Experts of a small language model.
Experts: 40 experts in each of 13 layers, 2 picks a token.
Training: a variant of SOAP for the experts, 5301 steps.
Below are experts of layer 6 (counted from 0) of a mixture-of-experts language model. Rows are named router (the router's row for the expert), gate (a neuron's input weights, with its number), up (a neuron's input weights, with its number) and show model dimensions 0-191. Each number is 200 + 30 x the weight over its row's rms, rounded and kept within 0 to 999.
After each expert's rows: "mostly gets" lists some tokens that are sent to it at least half of the time. This comes from a sample of Wikipedia text that the model never trained on.

# expert 0
router,158,219,148,204,144,275,184,231,196,186,176,185,179,209,205,229,203,238,217,169,145,226,229,198,180,217,206,232,227,217,192,247,223,221,225,263,203,287,181,230,194,222,236,242,209,177,166,181,172,197,157,212,187,235,181,137,153,153,159,184,224,170,223,174,221,229,174,232,199,176,235,227,193,243,168,204,225,225,226,209,178,194,207,158,160,249,229,203,220,217,229,181,129,193,217,226,182,181,128,253,182,177,199,191,209,210,162,174,179,173,181,186,185,198,165,217,192,218,199,237,143,185,246,195,213,218,241,185,185,201,193,177,233,248,176,193,209,214,187,163,141,201,205,183,226,185,229,189,227,186,199,210,201,246,189,238,189,181,216,232,206,227,186,172,250,235,230,268,210,230,180,160,235,191,175,218,197,207,239,265,230,154,178,214,209,224,242,164,173,177,183,220
gate0,190,190,194,200,200,212,198,228,213,172,160,220,195,278,239,239,238,226,193,256,197,199,219,211,245,172,214,182,183,154,188,223,254,179,211,199,221,199,171,164,238,185,174,226,212,181,170,191,196,241,189,208,247,146,190,258,192,177,262,159,215,190,214,198,239,264,147,222,246,178,201,178,199,199,216,171,141,189,164,157,216,193,184,176,260,248,217,234,184,242,207,187,174,206,182,193,177,261,151,145,189,208,208,203,176,193,213,210,206,233,228,148,216,153,146,122,216,130,172,181,138,235,147,205,174,203,286,196,211,220,195,205,250,173,236,183,195,225,201,182,216,212,201,189,190,193,196,211,209,217,204,196,215,165,202,177,210,208,203,196,148,212,248,154,199,222,204,234,184,173,208,188,191,194,246,188,200,207,228,202,244,191,245,221,244,270,208,219,218,202,200,181
up0,202,197,194,164,211,127,236,187,224,210,241,181,206,201,193,230,271,203,205,228,200,186,181,184,194,204,200,183,212,153,167,200,177,148,220,252,246,214,188,194,207,237,229,137,205,224,196,205,181,257,209,231,226,177,153,204,170,206,164,163,203,216,198,218,215,193,174,231,194,184,139,162,226,171,215,197,239,171,183,176,220,245,188,206,192,205,218,183,195,212,208,163,219,223,258,243,255,250,178,138,164,194,179,194,191,172,225,197,286,232,206,216,223,245,216,213,146,212,181,191,145,177,184,250,187,159,194,192,188,183,205,227,218,191,152,165,169,220,174,225,205,197,211,233,172,198,143,157,151,248,227,184,169,198,178,204,154,230,184,177,179,238,199,197,174,170,252,214,205,206,176,207,205,187,209,157,266,178,201,195,282,160,185,194,224,183,209,213,191,254,212,212
mostly gets: " became", " been", " began", " was", " worked", " died"

# expert 29
router,178,181,182,173,182,212,180,252,141,172,152,208,189,194,161,214,197,172,230,217,234,244,207,228,197,160,205,255,232,225,196,251,259,213,203,188,205,209,162,197,198,192,233,237,264,168,195,224,235,189,187,253,159,204,149,139,159,196,201,165,212,205,227,208,217,235,98,226,178,181,222,201,172,206,158,229,210,175,227,209,182,151,178,191,161,198,259,200,205,226,201,209,197,166,254,236,206,223,185,205,173,205,179,192,187,227,162,173,206,178,154,181,156,194,156,207,189,211,172,268,197,162,206,245,217,183,239,179,152,199,211,145,226,208,182,248,181,192,233,219,161,228,240,177,266,184,179,195,230,185,196,206,165,231,202,249,148,198,221,224,209,244,193,158,242,239,226,253,181,247,187,160,183,200,124,169,194,253,260,211,250,182,213,205,215,232,177,213,184,203,160,222
gate0,224,180,151,182,223,185,222,185,190,193,204,203,212,208,207,242,198,199,258,172,180,225,160,227,246,176,214,213,218,212,185,139,171,256,214,198,233,217,230,134,223,218,190,233,206,234,199,223,187,231,191,177,184,207,214,202,193,226,182,196,173,244,269,151,156,212,117,156,137,170,255,204,238,150,179,219,196,141,220,249,171,166,233,221,199,247,193,168,174,230,209,215,213,188,215,210,210,255,187,193,193,225,180,225,205,254,233,165,198,180,146,161,237,212,160,189,163,175,155,231,251,174,227,167,239,226,245,200,215,194,159,210,216,185,175,193,205,196,237,233,239,174,212,202,178,204,231,183,187,185,246,185,173,237,237,276,143,257,188,263,205,197,169,152,230,194,184,206,184,198,203,175,208,183,235,208,234,167,178,198,172,208,181,199,144,198,227,230,246,217,208,189
up0,227,223,188,193,191,210,206,217,203,209,213,218,211,252,212,203,236,208,228,217,159,197,180,195,241,210,199,244,200,177,179,238,183,243,213,175,153,125,179,208,210,145,228,222,178,211,212,240,185,161,191,161,214,139,212,197,204,213,251,219,247,203,197,224,176,203,213,220,236,145,229,174,193,249,215,185,181,184,238,186,253,190,236,235,178,193,203,206,238,208,226,204,181,235,172,189,229,192,170,213,221,240,205,214,227,246,153,233,188,180,200,189,162,219,210,122,208,165,114,220,222,185,236,195,171,207,174,194,148,206,226,192,217,234,212,235,195,213,236,182,192,194,214,228,182,236,214,265,139,218,180,226,225,240,242,218,161,150,241,155,197,185,193,187,166,196,230,234,271,271,205,242,162,241,221,190,220,208,234,223,191,254,223,212,156,192,245,232,182,201,182,145
mostly gets: " have", " not", " can", " would", " had", " will"

# expert 12
router,205,152,168,209,191,208,175,217,198,155,147,213,149,201,172,240,245,189,194,155,161,250,254,215,162,195,224,229,203,200,153,277,252,223,227,207,237,200,167,166,191,238,253,231,207,176,150,213,167,185,186,233,225,235,195,205,158,202,150,206,196,171,208,193,218,223,196,203,170,199,241,171,193,243,198,258,158,141,268,223,199,197,187,149,92,216,184,171,254,213,225,178,186,194,240,192,207,221,180,202,227,152,228,212,206,208,146,181,191,189,194,181,172,190,165,186,137,225,173,257,176,169,185,228,202,205,246,161,160,219,231,134,212,195,217,225,184,192,180,217,170,198,175,188,243,213,234,224,234,186,184,184,185,266,167,209,171,194,251,239,210,242,157,182,229,219,207,194,180,228,200,152,244,180,168,174,211,173,208,186,200,233,233,181,246,228,203,226,191,223,164,216
gate0,203,198,181,218,212,198,185,137,220,269,242,240,232,166,174,191,159,213,171,184,187,162,248,188,246,227,214,226,215,195,217,278,252,171,231,180,151,140,205,220,169,169,203,210,191,213,258,168,261,170,164,250,242,224,243,182,227,176,219,158,181,157,224,202,180,188,208,207,149,164,222,192,170,220,214,165,197,142,174,226,203,181,139,281,213,216,254,217,184,178,193,218,198,215,172,210,191,184,269,203,180,227,191,247,233,204,176,220,158,179,180,199,192,173,199,210,205,192,201,184,168,177,224,247,172,204,164,237,209,186,205,214,213,223,198,201,190,236,173,274,188,176,244,215,188,221,237,239,205,197,215,268,243,194,235,179,199,159,190,223,196,178,242,176,238,186,173,180,177,185,275,176,164,179,149,221,194,209,202,177,217,230,231,212,179,187,193,180,152,180,186,195
up0,154,209,170,205,121,189,227,166,214,240,152,192,178,233,174,179,219,192,199,203,231,194,180,131,205,248,247,186,198,235,193,157,183,242,125,224,276,179,182,173,164,171,187,230,210,182,215,165,221,214,173,199,226,159,190,221,156,167,228,234,205,166,152,176,165,202,177,210,214,200,198,203,178,229,167,195,170,184,178,189,176,161,225,184,178,162,193,188,208,227,212,218,177,242,172,250,193,217,200,181,158,198,212,168,193,183,180,217,238,251,212,209,220,218,228,188,239,163,177,194,195,204,211,239,191,171,188,161,203,140,221,189,185,189,157,214,254,174,241,159,182,211,277,238,200,233,147,189,156,167,227,195,212,153,208,201,174,156,208,219,197,174,189,172,228,222,215,187,125,170,216,193,224,113,200,195,184,204,184,138,202,167,149,199,213,154,234,188,229,206,142,211
mostly gets: " it", " He", " he", " who", " It", " they"

# expert 24
router,191,153,162,215,206,183,180,289,144,158,181,190,178,188,227,284,206,179,217,163,187,186,189,224,132,215,214,196,234,188,201,229,214,212,200,204,215,260,177,189,172,228,215,183,255,178,179,206,225,147,199,217,167,255,219,185,176,171,184,213,241,221,201,184,214,214,172,194,168,196,193,204,203,227,204,225,188,197,231,230,183,170,184,178,172,207,251,218,273,189,208,126,156,215,216,192,216,217,218,217,161,202,168,208,196,204,148,201,207,188,169,177,185,196,169,185,149,231,230,229,184,177,241,214,178,234,210,201,169,208,196,213,215,240,196,213,173,175,188,198,160,204,190,178,211,207,211,199,233,141,222,153,230,213,191,228,187,184,203,220,176,219,207,154,208,201,222,205,209,248,198,157,214,201,158,200,200,218,218,209,213,159,187,198,196,203,239,164,169,204,189,249
gate0,221,234,222,202,171,197,224,227,184,197,207,246,222,223,174,255,177,240,190,174,184,179,219,192,182,233,160,144,168,182,207,229,239,203,160,228,220,184,166,153,249,226,237,251,248,202,157,204,211,236,225,168,167,128,237,177,178,236,190,155,177,222,187,270,208,194,190,159,237,178,202,135,180,207,197,242,178,217,218,212,194,174,201,170,171,210,148,203,159,187,199,219,190,219,192,211,257,246,256,158,219,196,218,209,198,194,202,196,216,208,207,208,159,177,201,290,200,209,176,197,218,208,186,227,183,180,214,212,198,190,137,176,218,194,200,195,265,235,162,76,222,190,216,211,199,191,192,253,180,210,173,253,209,165,149,187,197,183,225,264,229,334,198,165,245,205,172,187,176,222,165,204,180,215,199,186,196,209,233,195,199,244,185,237,173,231,146,163,235,171,185,143
up0,261,236,174,214,182,214,215,240,197,165,211,232,202,212,198,222,159,189,146,218,157,176,182,219,209,212,207,269,201,199,194,192,265,190,191,230,179,186,160,232,223,214,227,226,202,241,172,207,198,173,166,196,199,185,236,197,247,160,183,137,123,235,251,231,185,178,194,211,230,188,198,170,198,221,218,243,166,181,189,223,177,149,229,218,244,219,138,175,181,241,221,101,178,206,116,166,211,200,212,190,222,179,195,181,202,175,149,243,223,200,229,201,184,232,228,194,207,180,223,188,208,204,176,239,180,221,228,170,143,174,217,200,244,219,145,209,194,171,182,197,228,200,151,188,205,190,189,252,221,215,188,235,176,218,176,211,205,186,197,231,226,237,266,141,221,189,172,234,115,189,151,179,156,233,179,162,208,170,250,205,206,209,171,208,176,183,188,234,223,215,189,177
mostly gets: "|---|---|---|---|---|", "|---|---|---|---|---|---|", " W;", "|---|---|---|---|", " (Gls)", "|---|---|---|"

# expert 1
router,172,165,145,226,171,192,173,244,202,165,183,204,145,177,162,190,222,195,228,189,177,217,200,207,205,214,200,221,195,211,178,224,217,250,222,230,208,235,195,164,171,225,233,220,270,191,201,194,148,176,222,203,191,237,160,191,144,187,225,165,217,168,217,216,180,240,145,233,168,129,223,194,203,252,141,160,184,156,206,189,200,214,215,167,169,185,226,199,243,198,190,139,210,144,257,189,163,223,216,192,209,145,193,241,203,242,168,171,231,162,148,199,185,242,203,243,185,231,162,204,180,202,194,215,197,197,261,193,206,218,233,186,186,258,196,238,190,110,202,240,178,224,224,214,219,199,219,245,210,205,172,189,148,184,185,279,163,214,247,190,170,190,163,211,213,245,234,213,165,221,183,171,220,157,226,166,175,231,216,231,208,159,203,190,174,214,237,186,233,221,178,232
gate0,167,133,220,253,213,159,223,197,244,225,193,115,256,163,148,243,160,208,208,155,228,177,219,162,177,250,157,232,205,199,187,220,227,195,239,235,183,180,178,180,219,220,180,230,194,200,140,212,118,235,182,193,223,203,131,223,254,213,190,183,183,211,201,199,172,212,219,187,255,236,226,205,196,199,214,180,182,220,260,225,214,226,229,175,172,162,216,200,212,268,238,190,178,171,198,186,199,199,133,195,207,185,203,184,181,210,188,221,185,183,212,168,167,253,213,236,252,196,264,196,195,232,164,193,216,153,180,156,181,188,220,255,212,260,176,224,163,204,173,193,215,192,193,203,152,228,220,233,164,189,216,223,151,191,151,235,165,194,209,128,181,192,139,243,223,190,170,214,234,139,196,217,238,165,193,201,250,185,148,205,172,212,195,214,251,205,217,207,163,143,161,224
up0,155,234,173,200,204,206,236,197,176,201,186,257,154,196,177,218,236,219,209,234,231,184,155,159,199,227,207,171,118,221,183,204,105,148,213,249,206,211,197,186,254,197,218,210,193,142,169,178,145,198,200,190,152,171,260,132,241,213,214,132,185,170,245,167,186,246,164,164,163,179,185,217,151,175,233,192,220,211,215,183,189,195,214,175,253,208,200,195,231,205,167,183,158,218,190,276,231,164,194,214,190,158,199,186,201,179,232,163,197,207,233,187,177,208,191,164,167,191,256,149,183,239,204,199,197,200,230,213,189,219,137,241,220,200,206,196,161,233,220,193,199,144,225,178,207,168,213,205,252,188,214,209,187,149,235,212,213,258,127,201,212,168,246,168,228,216,211,157,234,254,166,184,254,206,210,193,162,182,239,210,225,161,204,209,202,241,238,179,193,172,162,149
mostly gets: " Best", " Government", " Jud", " jud", " Democratic", " Association"